From a checkpoint of a small mixture-of-experts model trained on Wikipedia: 9 layers.
Below are experts of layer 3 (counted from 0) of a mixture-of-experts language model. Rows are named router (the router's row for the expert), up (a neuron's input weights, with its number), down (a neuron's output weights, with its number) and show model dimensions 48-95. Each number is 128 + 32 x the weight over its row's rms, rounded and kept within 0 to 255. Numbers have three digits each.
After each expert's rows: "comes before" lists some tokens at least twice as common just after its tokens as in all text; "mostly gets" lists some tokens that are sent to it at least half of the time. This comes from a sample of Wikipedia text that the model never trained on. Tokens count by the router's weight.

# expert 22
router:167128150105158132161079162150097126111165156096123130158178127161171106132083171125122171162120162137119137161142161138101066175172139183159113
up2:141135147131151145067094164140140096147175127132127081124163162101080118123146123156142181194158077113154078099116130114146154139097110112102137
down2:108131112172082121090100148140143128042079111136108148172134092078115112084123172146156070101126103149136132142096082085080161091118162098174191
up3:050136152163122123093121108179183168100099128128111141102108068137126138153152122118160125166135150114121182114145147130147127097081112109080153
down3:121108112135195122129161116140116088162170150151165126139150114161142116142158115139130103211144049095103160136115165110103111173130120179131192
up4:154137115131088131182084180078124179134116096083113137121129097167168136123154167107136128071173131111152114173154156159206153084168123116148161
down4:162099122129064141118132153129191159091130115218154157072152201106118121165146147170131111077140168122138165084084149092137153113107135112121131
up5:129137187160141114146113114155184118140130145118083123132117120153200156129156118131166135124130121134098092119166141080137137108067128132101081
down5:115147067110108144109160172122157118166125179147150133096176122126175135130111121085118165142124088152162154121101143133135162102105149091159157
up6:094121108121101129131120150140174124166163155116112131142049167134166099136164135108116118114155163097157163075088152126123190125138125079107113
down6:147152162146135143204137183109191102174165085074136154120176105094125187104148146103144156160166133152173150153096178140152167131073119089143159
up7:119140153126133138128140186085163132142104142141074097149150096142059163096157154094125067149105165154124103134153103141156084054172127110154100
down7:095180144130117125112198178134106093130152166160120121141113141174119078122134106106133128149164202158128095132174130181181058091156145088142064
up8:129150140132134170138160116164177065106095122182109160179129109127117153156127143118143118098102155170202086169106082120114105169082141130118122
down8:110136121149108127099118126139121085094133129157113124169027147137173192134136128134110120092119068151185105112115151088174148149122168126109103
up9:099116106119146140078205155179102131148175152136123121116122126162114142095059110099117168180118117089123109105151178134153130131068134039120109
down9:101123144097105147102109113124139082102091131119091137149094200090126184109114087113104090091125071133065174115182079156109130088070105167158090
up10:137088122109130112134158088167155155141135071174100142093165112107102219148141129120126090126109124124132076129091069096104142143209143175116160
down10:129177155119083087126132109132070083129150093168152131100142114127133111143119160098110142151119104152157097156038109142125055091126107174162129
up11:143171102135080059084215124187101159105142113121119165090147117169136141078172102116131107129107067105144118111128091097107154158158137139104156
down11:184178163148114168106071176150165074068179132151105178124155083101078141172109124110128076152130116157092107120169157133119127133148130176086105
up12:121159134085166151117127143131108180144113130133113113174094102133142211161129188144099118173113163101145150145174129175082117170154157152140135
down12:139155118138086125106159106181161182138130114130146127139126166134063187118135128100118147119173133119139100145144167107117169090113105135111067
up13:151108156166089132158090079152119159150130162214122141143057147143151198119154123134160146104114135127126178109178198113138137104122108170172130
down13:079042145157093141136102165131155101104142115160146160122188149155155155137114148210116156148049180083124119111077097105112132116120184087155107
up14:128158118096121159098158129122151124144124085108100164142146142123090060153082139154144179104107085149175151133116161118117161199107150089112118
down14:152096106144152126104112090114161099147166113122131090101131120172165185151110122106102148114180169097111109076138134166115104137107085168081129
up15:078135134090139132086171117194150113174089080135155113027117176055117094091108091089118131065063117129133137099105130141150114038172100190144169
down15:142054105125099139119145139080142155078115120147125124155196177099094175072128145161171128112094113102152154081124130090181197149132190201102108
up16:084146114118166120124126060120144141153125104181098114159151098134165117107119113098113091166091139133090112178142088144154163154126111127164095
down16:128130131113120172118060152157119133076133126109127083175110072165188079173159159071149169116118205162132128125150076110131135155159155153155146
comes before: "9", "1", "′", "2", "8", "3"
mostly gets: " $", "    ", "|---|---|---|---|---|---|", " pract", " American", " conn"

# expert 12
router:158107100188162187175090115137081085068160159117066068158159062150178189141074168166095173149113106172136101168157140109093115077170096107119185
up2:045154070105099132137140132089085115096116131161100170145122162136104154184113143135090150127182160152134147132107079137137100170138182127125099
down2:128106084091161090171162099134139140124142073115171054077133127181148142175074127161178084114114155151099108128101103154165076113134131177081086
up3:131146098056123109162116140129060110120160155159124146121190110177161173074097149133176081104137044122138059107080126118134150156148163127147165
down3:113137164096168159139152105082118121107094110154129075133078152158076095118166100118108137117133168139064170164125155107188115111097090166170133
up4:113163082116149198059160172150126114150160146166103166119096160107113138134097094076107129098122191147146064138122132123120080193127175086121126
down4:140114163076142141096166155166155040188176146106135159122184128125119105151087179170139138133133107130093116137098082125142108163122148147166101
up5:139072132127111086096187114146153199120120146172195120135133135158071134131095163101125114115125104098143128146175192133138113063136096164142121
down5:179115101164133192113153123179093122116123077181155137120128174193104148108135090148090114122099123100124141155140139165066089140073125138042189
up6:175124091141097052091130128118134099136133200107085119149065107151149184113137101187092147091171138116131172089126124182197077154154105186116094
down6:148142198101154159095142153135172156075086176162080117123097125086215123144148171179095173156126124177097097106107090129065156105126096090085089
up7:142076134178121127117153149047137142122165147104157138161153096155171116140084159099154072151092089130129118102102138141043062174119142089106070
down7:140140119137119160157101148091146082140153085151101112139118078108071130142133127156176124184149128074159104159098144089144092139101121145089144
up8:108145150130105144104106124108157169109103089114133133159134152119145151065129133141150147143153069130095092132156168089086153175127104115073123
down8:096087090111129132096133166085121159123175174104130080110108143097106154135148091113092153142111177193203140136154134158173144117103100076133126
up9:112114128098131144114132104135072149107118142172127136162172117142128100102068139131092167170138088145151083116160072216119182159078148143076139
down9:065167119130095121120206146100134182162105116123121131085090162157179134100131135157091139122072134212153099114156135169147151138094151182122134
up10:118145091064151103103085108120123093150112142053112145157154136149060131140121150117121126100175107059114130129119145102148204099130102148126152
down10:166070197115165123159096164184125065081148077101116195131136134175158100157141073139140122122117154138105085171132064095104166104079130088122155
up11:166153119160125108110124101090173119118140178173067119046104127115112167165085068105078170174084131166117090139159176116157184137091132143109141
down11:160155087136216142089170163097141176132161171098176118139134140081126092027100153140153178082126188152075104119049132119092194137080068114190170
up12:080178105114094104046109110139108113155127083092128091190116067116076154146073094170149137137094105110143114109158079161119102132118179194163173
down12:135125121119169110124175117140123094139139122146171118141125129144177105112169127133099064082119151129080129074083131133143092059114187131102096
up13:155167116166161124116141123162192135110106190154131088118104125114137114134163151142177126098140162160129109083144179094135133087108106102101105
down13:105203158169137156170108111135155155105145146083152202111135133117085101200180084085088119146153135119096180168129153125152121170101137143115089
up14:080150142080111129145098094082117129147123097104138104075168124151089131145125027123108122111121137116132102106137138081136170164145112135134168
down14:070102113130138130114183108164137145088115131126121137115131146090147122119120134140082094136114187161137116114084115120082146129142122123160136
up15:107084119142120106147129168140103144166161101131095122164140145098124094191164119087211140121107172167108161118070064075150145126114162102092138
down15:078047171136147121132123127135079114163115046113129157144146147151156072165055129148112116134157069124138142125120140104130129123111120164119143
up16:191138074110117098119159143183107123177129155200148113088141116030126131158091126123186128111153125125116089187065113101132115108161139151107143
down16:100155153145143212123109160126207185112120180090100208136111109130098137094129113155155067064115165179122141130134167175109134149106144177117160
comes before: " ", ":", " \"", " D", " A", " C"
mostly gets: " Total", " Coordinates", "):", " Born", ":", " Title"

# expert 6
router:177099167155093179110128163089141123166161150094121127166155065157158126100098096148198109181134176098148125176150138113179125179171036154176111
up2:133107094140111128124156164112129164130115104113137114168086129122111127105157070152141131115121138124073171148108139139135128088101102116182141
down2:184102176110141144104119127107126089125117114160149148141110141101071144178083109160123122116159150139133163200118183103115168127120121126162112
up3:131128121163136137189101159117125157129096146216127089126101105144122124181153152116146115120100084169117096093117128132183095093188122082090166
down3:171135122140168187107185120155130114134135168140112181096095129201168122107158100173113090083138120151098171075111101154092168164127177176094087
up4:174147062136118163114140117087168115124106176156187112153065193130103185144126157113135147096116135133124188152162081126138170107085149165107167
down4:139103077185122111065140140073102102123127108122173109075127114137138136161119066062118107147125146112143122094158129186045092119075163107102083
up5:143101168114158108117161091081171175128128179140115146174091129148095198122122101205101137102120169177103132105084146142067130169141102145129158
down5:158110064157123131127117107128143054132195115193128167127062120146094080182085141090105116101158172103145138093152163079124169092160156144073129
up6:155122144126089126141126114157170139152081123095116117065170130144108132150101173108161127131133144124146153160065130084109099104151149119163164
down6:109146118047153138139119116147115155088168119139152135126053134164079087057172081133137151181079076081193128123149160084155069110146133128117173
up7:120135114088136074147113093125165104103047105145145111139082118124098094160100065082133202094168127116069095135106126155080181081106145159078168
down7:160180150120127166073090089137080127157130119140112163187111120107152190127163158128144145135147176152104073165136161111116105143187162116120156
up8:092154140142131100132123083140137129149127093140113167132145129137124068188114086153122172101188159079128133101132090157156223098151131103146069
down8:128163102198101137075099116115116131160092121140114148131104084106136134102144160158100088135116121176118126132152151075117129165090102137133149
up9:105154143101094049150096115106166147178137088140159096130128110156143139119188208128172172125091215130125141091147166117111096125134163146102164
down9:111130117126128141125091142073123156130165116144084113178110097106090145156122120146121181188060106079158200157098054161107160058081115142173070
up10:127063147129146180123113130130143148072107170109145165148135162134055124116134170172138110164160156158129135149035104115105117099148126133085159
down10:142148158083096115110136158181137116107151090086136146084097092118188107130169178132122142164206114116120072133146130153115152126109119126122077
up11:109141155148124120159073146127143125086110149094135141125045062090090130115180098107106095169097179178112142116104109061175174154136095147112119
down11:083085067122173087107106156200133116093163188100101114141157130127124161066123156122112156135179127110173091143121105137081168196119180160149103
up12:160119156161090100157132151112115120135144165167126189165171118109146203095181137173147147070097104150155112115080130065175120091075127161113123
down12:087124158141102112159113107141170130171094158025130125106136165095128116136117157165134146176156143117173178127118128094187092192151136175161143
up13:115071141083107138157145153118150128162124096122084105175133085184139142091205130111119144134119145135060082171130149197146149115126118133023141
down13:109151134106145133163106155145097149160077085098108123051091139168120143107080089175202132185179135107092149128155125091184150149121111163138127
up14:091110095177147100136097116043148097106109218114141156148103134112161119186174061118121127152167139065117128147158124094121155116138124146176096
down14:176165140127144081140102105128115138095132115106150079114147082107116095082089151090099123046145097123106097138120161131146110146040130086149133
up15:145125125065136164114139113120179103130081137161113126115096166138096098126151108138123111078110095082144130136124138134124063075101155118158114
down15:112107183165123121175112120064234072104132093092165122087136135102118155100110172076147048097146077134108090150110210111165139060148127110108136
up16:116197157033159148143114090193085159126153148115129118111064085105163150111141123120150125135061071079155084062158077179115088134100121096098189
down16:019166096115089067100148096188111116183156116148119135068136174141139097090180132186128146069101089112170119112142112116063119200130110137082120
comes before: ",", " |", " (", "'", "s", "i"
mostly gets: "ford", "ham", "son", " Smith", "berg", "ington"

# expert 16
router:171123143104155117163080157141094125110166168102139124165180127163173093123088171129122168154126175154120138164142149136105067174167133175161118
up2:137141167149086046157139108154104160146109166074156117086153104114191126146106142183091141149145089127077145097110188129156151150174189125122110
down2:156122122089115128128170143085083093154143117110140088158100165162113174144123115157104108080118135121144101090131165129147142162110157128151106
up3:124125125109099132110162137209145101143111077144165126067165169129103174136117141093127090145166124171100166128139166120152139081144107143096142
down3:177089109127156093130159164127112108127135179142134150151090150065141114156158078122140126138078134116141138097198096092113080078115148121127171
up4:147105161133141109191141115174115112074119091081081154155111158118036082085128068085111094112136104163181170121130180101136176137123108123131187
down4:105117166158170141099096172109142178102178127156152134063121098122146137111155160157148093180105147143078157110153117093140116161061100132180157
up5:107156147112105119152137172110091128145103194108090198107112105138109124091084132145060094138076136092123095099175184124139136057127149103147132
down5:144081126126101131086128117091091154094134119077111117154099111150145071130097142143107154164124130090135092085157124160112130220149139113136157
up6:081140069205106163134117161157117115156172110151135141167079143120100134101170078094154106071078079142133132072112082062155217138042159093102141
down6:126187103118183130136183159132075123080167172052115140102139142146169091163127081173063129141199102056146129130113124111086114126112057170131119
up7:095090132120071113177166137137095157169112141070030098145086108107137121042111155152121122140192142123137085091086132110136106162100063090150096
down7:134125113099116137115190102123149129099119124143139095130152133056115156179139138168110071108135154098151116178177202130186127083137123201132068
up8:126102077135077130105137093060098186135139112120116137132125115156137152181103184164095116158125106102154185049114172104191062100133146111126145
down8:153195131119139096126151122097152145135151084096104119134166050085085114136185161132080101146182181096132147157174105108105087132131149145097128
up9:111111130119116201146114094122162095081158097108107133128086103055106116134089110113114124108140129119125139134078077115166127075111120146165096
down9:133077132128140103153147096100107080121141172095097163162120161122118155120140092076148133150097116094068156135129120126164181152138113103118125
up10:156114108138126130127152098086190072140109090113165144119113115115054147138181151141112111124124132071108152139141060148121119076118155139103142
down10:109106153127139083181152136158182151160144112109106154158147123133108126086123189160110096133154122106125110142128092160137122154122076097135157
up11:162145116140172094054204091097077155143098111152137131150140081189138081136186108125073159165140126083118120180152146106158124155164153178112155
down11:062128132148085171157149176137121082139199124163131165164135091106135142087146120124149134144087126123056147172111126159129088097098087204126194
up12:141150144131127120115163122104117142111087121119082128128157117122121145124154108193114105095120129123166178113174050126102140153123091126130172
down12:157098147097076165130184166100171184179133115103069110144168084093118075171116123130108091183086151134098142092129187143131116105132186141099140
up13:137098167094128099097199092160132140081050190127117106097128169094118101135122149090142092054129180107094158151133135143132202139162100069133117
down13:141111141095082070118181135138116123171139089107149145165154099136120162149142077092171169102139133161065127152131149159117166142098187080121153
up14:107149133113161127130161105134118130159072167147133177121169149077087126145110185187131108105123118110132116123182105170137127151134129131092147
down14:156062111037152135135163135151164123100107108158127165132126118159147047150133162135138173140115128121088109130095129130117152120134144183199174
up15:146108146144097138084183104105145129129121054126106092114148109109106174113110138133138162108146108146125103128087130162145138122085100125129116
down15:171105092111143116090135131094149139124124101070099149161070117144135213166116135103045118135111186085144144089154170176132129149098166162093144
up16:173121079116154161116110127124092124135089093119147114135085103114122117175077053124133099112127201116062175075103122128140147120179166128123177
down16:156142104139144144105080114148176055081112114118168150159134157153084067170107109139165133127110113105154135179142063102153153179132137166137127
comes before: " ", "\n", " years", " place", "h", "ulation"
mostly gets: " six", " four", " several", " take", "rd", " five"

# expert 27
router:173124152109160118162082158143107129121166154098135113163181123165167102116087171115120168163115161145116141168137146152110067167171138179158116
up2:109175113084146097148127145130125077157100089124142153085049152111052146147124115084145165150189141112161160140151131115173089078109121107097176
down2:097171099119138166184112112140113027146174120107099106182182129120153100123123124074143136070104114114099098122109124057068081165066156087146126
up3:078117142122081167159174170147186222116119114097128126123154143127085072134134140125098082134155134117103096103120077134119192155095120100117145
down3:202114169127066154158150114167074103114133148162142085133140146132139148153123152129143169084064090122128098124166138132104122158121143157189154
up4:156131079111137161098093152131141093135140107159148139124089104147147130147103108145185151084178065073098102132160126162143246174116113130057114
down4:104162090096108166124131153160185111136096060099126178094153116138173137153185102149153111164103119164100146119110142121135147136095141164081112
up5:073133193106142093129093138084144154119094107154145159169028161126121116109160084129100112077134108108084089102089160120106119112126128131159168
down5:131099174094133189151067128120151151157091166164076017177144162119162154126208110130083063125129109141148139151125128115126156142145161146116145
up6:121147142070074145129231134158164126098126136125124157093101169130111167101114089125139085096115148135105040100125112156126192141187132112162172
down6:147087096146171143097099166143126136082135151082132144144074119105126176112128129095124064218161128147060070129145155118169172091148230109129161
up7:109107147159175129065147095117190135051106102108109155074095102102175105113118086131127132121123193109134141127153138122176139115136122051096139
down7:208130162091075105142143109096057169179123120105112128148108114130129095105170122120100137113111050137147105089152111107073128137113125131109095
up8:122092122162105179135141155123110099104105150167144143123110170161114108122155131106110180098188119124047153171175049137181126129108100144118120
down8:109116123124126130107112192136087112118121082092158146123090096178167149086096182122151138126156121073067140117085131116125146159103164191112093
up9:163160097119123104100157116130114169101160124107134159130124127093116153139096086137154136113129142130130073086205101076138100095046159065078098
down9:147171113130112125092116082108139115173111105188122098142129136192062148135096134078159137113076126129108163173178132144090141101127144100140130
up10:147141107079104174101110186108112126115153110143141153053140169125126178158107135112114160127108100114124165173118173106147195135093144106140128
down10:147091164088142085150088170179129125103131109056165119143101120073139134107076140123162140151152104118168095099183151181142117149067168134093188
up11:078104120098124108143161183139125215096114173153090113105141126131171107128141112110146166071103127150127106137123141117095109110130094065064083
down11:161103131121085128127138110151140133153130184189187177179113109133106138031105149136164106096228134087173141118163160147168096052164090094097129
up12:144101134078100099127108092078173170083110116132144129165129166066128090134166117105093097128119183085138077098101130103156130160104206044093127
down12:160109106104110100108145149128117138125187103083148150139188143158207152066168098124127166178064111150138118183106141073128061133129125169115140
up13:152121135104164161082123093134147108098169152123143157063154117170095122077118161101171126149141108141047139160077157045143150167153151100142125
down13:080052155137170150127121055135182141124145077098098168093142119109148151135169132091140095081107145154055151063170105133108125142080113160154124
up14:166104115080155126081104130166096078145088199194170138092147184152114112142159119192134074132156100113155141132174136130150111124123169113168105
down14:157174112158155150108150154192148176102105111132187146111127110092152107073084092149129161120136141113105099120161086094117063079129149114074089
up15:064106124133106149141154124176173130147184114125126130125132098083082139130095097091147126116142132114088103135100165095111151132135139068121111
down15:150120124135122161082114116134093147119126142165132108130161119072090127096090096109163125119082138097067126089142135166097083162134108159108111
up16:150114119102159142167190099116139102153069131116171128185155180184131085157129133080158090103171120079159183178177100187112170136158130087106165
down16:146161117142128030095117105154068089125107138107162140158110121132046136125112099130094209101135115103148116155049146192132127108104105202162145
comes before: "0", "s", "9", "1", "2", "3"
mostly gets: "{", " '", " I", "/", "'", "′"

# expert 30
router:109062120098173142113092183151114108140079166078135117168218063114144104149142161172031124153116167140088150157137151108099117164126106137134160
up2:092106113139147066151107127145159134095131157155125103153110149099114173117120172166128121064087177163138099163130096139136108116127073162134106
down2:120093098082130131107189124135128098151134130200073097140135083150131153104149127044172191143170083093109086097121118175155131086173132138137170
up3:111141100088169142115156109103140171222166122129145194147100091135110159151139136112107095163127094094159114115160074122086109147133165109111150
down3:128104121082152078153130137146113111106142172072121073116141122118140111158197142146145105085107161103149123119132149087121103117117049108089163
up4:152135098171108076161148126106134142115131163089167136139107110132104126120092126209153106142155130144132116110172105103165126153144177150089160
down4:121093125128159149211171119124128143078164117040140138145098124206120118084047072162130119105044103160117145180138131129141146057120118142130153
up5:138155151181171074142114159152096099143111097122119155177095166154128076090217125124101109103207157097121149122135117105140105134163187110121143
down5:138145117128134154158104106088193113164147124168127088120128126143136149095084093079116126125089118142184099147093150107137190188101069151088134
up6:132203152158139098125095111104173076134114164159114121166116096149111158130172112156124140176144120153137156066152115087122150152143142137102112
down6:201107143116146092097115149105137151193119141177125118154155080065067156079081134098109061120078140179125117141119045138113100146132105133155179
up7:116144151093142132139170148117105090151158078093082162111106163134059135156110156115079123164126097142144106089172138152123171145129100147151101
down7:163068174099162110117161142122157225129090154137161191142115170158121122143182096094137103228165116145142136146148183157144158126099138128139158
up8:175103114123168139124101136196097102072114103121090135132160128147144141151166155168155114106140148174127142102092181118184176116156127000125197
down8:050154135072105089129144093182084127093146125154127103157151112106180103080142095087146154066145162095164131116121100138179172130123145137163133
up9:150112132094133168171154158125177146117090187119148128153117178179159153123185149158061091095084134160120160091193163152114163124071166114186158
down9:126133145065199118129142123162150151119103106164147141087190114192138122049137234123146142168152196129100113132165078085137194070162197132141114
up10:168121163186151135119140126168076102112124075161084165169073153125136076166140097118111100086141061071094178100095165132163135070076176107198117
down10:132106156138084100087102051146229161076121137165105092116175106142098180119101126190080169109122142123077126101129094110102145187140162147123151
up11:123145152091152091153102103077145101130162140177168122078152095094134160193160169170164132104118089136139145153119088130098190170117122131115183
down11:146146109122123119150136158181142111192111108115100135097109121175161126096109099166093154101157085111149102115152152103185119090147130126131140
up12:143117131115073151089116157134150148100105065168116127095133140133116072143086131149085149145100092112174115092100147139107079155099101130139178
down12:173132140192050140116130150083087117181113087137164105127084059094094167066056125118135105124094099137205180137087154139141031175122097082116106
up13:167074107151126052119086095129177166102156182131141139162098142148112151092158113144134110063166051150103152108117109103166184070136156114145130
down13:089120105136125077171223108122168126123158134124138168084107218166130099141169158156139172145155142108134138122112136130165150206129117109129147
up14:097183133103062089188119147158114121139095150143110111129100136158135181101167098086151078163069146161114071137137138163121101147152086111119132
down14:114108121098150205120186089143129114165070114124152161115134143104145154120117113127105098115090216086134184121101185070103192088107137162170123
up15:114103096146151066138116154108119087150168099126117061142198169099114125107130175128142145095104092152106196102112112221123184178164141145112148
down15:138086118079095066169185100119150133162127162137104094094083140123174103153138099136175046167078087123106138131130199118119143098128104115121096
up16:074128119136115152123162128156140114135131148093174136088073120117126203103105118044115172132225140151137102104106132148171113109122174177091088
down16:130098165086183138152099155109158162111085176101129098153186164110100151151159146169188098138181117158149172046126155111094122174096100097162118
comes before: " the", " ", " a", " his", " an", " B"
mostly gets: " in", " between", " from", " within", " at", " among"

# expert 26
router:101152114120167143157131174189109149124121145080090187178153109115130125092075158130083133141121147154101173152127151125068097122121095168157078
up2:194189154094155138175159151158130108156109145174109103170126107089099158111158143122076112123120111126108135106169111113168241161073123090111144
down2:182148065138153156135145119132103189044054150166082110121097102082092150127116158073119080119119119151052145151110134156148190122183134123141151
up3:111109158130113085152172098130086170159122128110103115064159168115099170075131091166128165145074123170148130149111087151105109098111057132147117
down3:192182128139093184152140136136158052146107073065081109139137066219096137152139123108150150060157094140097078120125177104122106155147143165126116
up4:092106158141174136118127082054086145162126092127098088156128100151079124058134169138163090128097180128115066147143096157082107144161152148173114
down4:121100137122141066076197129131122146143105112174099110158123195126120163121178107106057084126193123117110102121092066103120122166123154151113176
up5:165135105161090096079100118118088130160112064171100170101138167082132179140151141173125128039094133134192118112132106128171148144104156163102095
down5:107164094186225122124106117147110155104073119147146085109129112091127123108075153084163132150158080101158166119114147150116050113158162167167100
up6:096082191126149166118113148166141120093116171128109103107089046117145122141109110146125088114102144171182132143193080122100120156039117105145163
down6:202208143131116154117143139084172097203123150127163132126119159128126133130097086116100130173135067147123187153115136153193120108150151121109141
up7:155088114140141133141176137127142141125071140142151129135077119137103151143163110084172116160154121116220170186216122145154120126163101119112094
down7:072092034101108169124108157104127086141155129149124123160123161142127087122138111158123125124094143168076153107142098100068163127108111193162085
up8:182144142127108123160090104120083092134126111117123141124104129122179123149153153125156105123119144053154145141129121123147129071129104205083163
down8:074076159097150149130126133111155124098149142145159119170202128125170183123113106142141130221181157162140123146138149168079104168120130159196139
up9:150113141072168166149156126110119081168144142112127079180149120132095169135129110076148069131104170185127138186222146139165159058142203111123112
down9:099185062151174154177153131119117094122119099139095106140148188119085138153153097134127140156133126165161133120080105150065120110109095185178165
up10:161124166153131141145103152167139129134115103123126074091133150170100114142114113128155111082149104070157159141149103111139104140134118132158201
down10:115076122123169099173140134107137112130137173202076200144180156101146126129112160098131119155132172090099122088067133153139142137136079146144105
up11:141138080140136131111174104082111133089099141138142132168114110135157171116129155170089146106125111178164138163220130139167088174106115129104116
down11:121113109107155120125081047177161108140112084113083151158164103165162078177143162123089138131094165162149076150136133131130143132099113166149060
up12:185103183164103077121146160160142088102144103136125118180159123088172153140140095103099132120166077131105135084140159110097131072142143188133100
down12:147104190179152075133147113132153128129154120117171149148073053199169096141116116107085104117198105135053150172142110046147100085134146168115065
up13:164089153142111148126133128118114191140122148130148156138022138152115169154155104125091103059129131148106087111152111153082134148080136158099147
down13:123175185141141175111102105149126158115133160120135063138134107074161095142130077160125142170092106137066095103123173124168178203130074159155135
up14:106143120177132157073145133166150018134127110122152223125109070083150106138137139102069120160114186153171084122052125101124099127097172159118086
down14:116174115157090093120123178137150064098126133085161128151124110131133116099186108122113128177117131130096138153042137134067123135176145125138134
up15:159132078059162075066121167086110117137205178165192174105113096211088140097112142154102146185111088114183153128136135092147227085127123144132150
down15:109142152158099091110109157073182092065098137189137234165140143112202149101132094173112073072127166145143105148123154116134104073148080148158084
up16:089118151141095135101104108092167093140141085159203083109151099089119110107170096159167106128143125112124079117140133111233161125149105166138201
down16:144181153150115130131147150166158114155123135131178128164116188117143142102109168146143112092148116150081135114055173069105156111126081126085159
comes before: " a", " the", " was", " been", " is", " not"
mostly gets: " was", " were", " that", " who", " have", " as"

# expert 9
router:129122107038135106155090147107124156120113134092142123151145153129131135098121156143129165165194183075075180165116197145069102117147169148108165
up2:151086171144085100134092078137082097117084124071156169030157107122132141061133122151145141164122123156172134110119099107120135152128137150175138
down2:103187128136114115101159103193110111113110137126096156124098122152041204086134111056168146067133114155143077122158173154136162139126114167088055
up3:130094099096113135021153115121158099113141155086110082097130136141172079127133153128168023125148104125123125081112153121175153175051191118096131
down3:079086134126164099127078161080131106086109142113095068148136106142117119150148117115119114084150138075179114146084110104119192141078143146156155
up4:112144128158128070104159124146147065110118155117168118127180152101136083228173074115152130115149138134144068149175129129104105202107118136171106
down4:177170083105152139098115127143163080148085132174133111121075119168108106128141077090147118162152131091112070130147151195153114112076179111108115
up5:162121222224123143118149144137139184134145155142144142093102152136092160134123106140149135117114149155152140094192173130121112162148041101145118
down5:156153118167175104143138103138129114169142157086134139106125140153132141140098089174106148162095198143100180109121128106112095143114146094129163
up6:149154146111165110100132139150158174128094195095186114091150187103147131159107106172109136131142175089121152099214174160153131130096099157182112
down6:152123118208162187140111151133106164070098172077122136123102125154097084084139092129146114155146159174187143101129111148110094109133120125131145
up7:113111146216145159120147123173131099128130161145133124182070164122111075148144151110153130190114173240165101159179107129145155168126109131195092
down7:120062155155105134167128176116188139099119141117086115070146100151112135118130232119096115114086178124161176127155155097173066123140152130170137
up8:143084135105118117147147093140112136144129178132197116126115143146087158113127092145097158139167127137119099152150142144135212068122129120176054
down8:099119130103100099140151139156124117138144096086128144085195088118118102125126147089156129140140212162101105139124113119102135132136082170137149
up9:109154140126121160132126054174101082136110127165126110107064165104145136118136142129101084046128150141150108140156130157222068132175135107181069
down9:147151099095100179150094142140109115167148115157035046138124157146107189090092127172122151168162104131057089184138127112153147110124184070116166
up10:094122155178202101082109127166136084124160133145147142144116122164108062162137198160146138109180170169123113121192117091114137152121099162141151
down10:096192167126095149114105172089101182152111105107120132136188152095134168107129156125170088065108046100175091144135120091104100119117137107128147
up11:138144135144120131131085109167161204129151148114078079119103149113111135101132123165116096049176116158155085146087163186143124094130179120134145
down11:125066095053092108095132096117152149186142148143138107100087093137090130149121144105119133162106092141093141155121105146069137149142136113148085
up12:109119128097127078147130051155094122166153137109123089099198152154161127091169068165134159113082135144140120128117145133122114123139165124158151
down12:121129094141096123146149159155156111141177135189196111139166127087118128103107149123116103115148151125085163154127125127169151111141156109187151
up13:041181136153207120132058153105123098168162155116169122129130095152150063097181161092063107078122122168140099138127132111136176165155162144104126
down13:064136105179162128120147133126103162124089104103160117186157159207128112108171189104135164086142113115131069138134081104154134122128132133129150
up14:095118124136149092139148157090145163088102143094108056123085109115103133128120122162126084141071089103160172096143120126125138123107111119126170
down14:107132098087176112163147126141108152150105118129194092121090210156079099161160062234132127101155104124037161148149075118165096152077115097138164
up15:105087177136114097091130144102135088125176166138113150156139105146087126169191136138174091121127181149117151157137065163097167153174098050097122
down15:113135112095133043129103095143145139057168100167134073147134132152107206104124191054154143153092133090129193110160189116132100155081158146061119
up16:192122126087103076043106095090100109107118151142094086118155150154112137162120158140137082116135137114096038140135132107190105099144137082162159
down16:104161163107123162142127118124094070133112093144119079115147101133146134159106123110093144107120134083135133122169127134199162109134118096079143
comes before: ",", " of", ".", " and", " in", " to"
mostly gets: "ets", "ists", "ks", "ities", "ures", "its"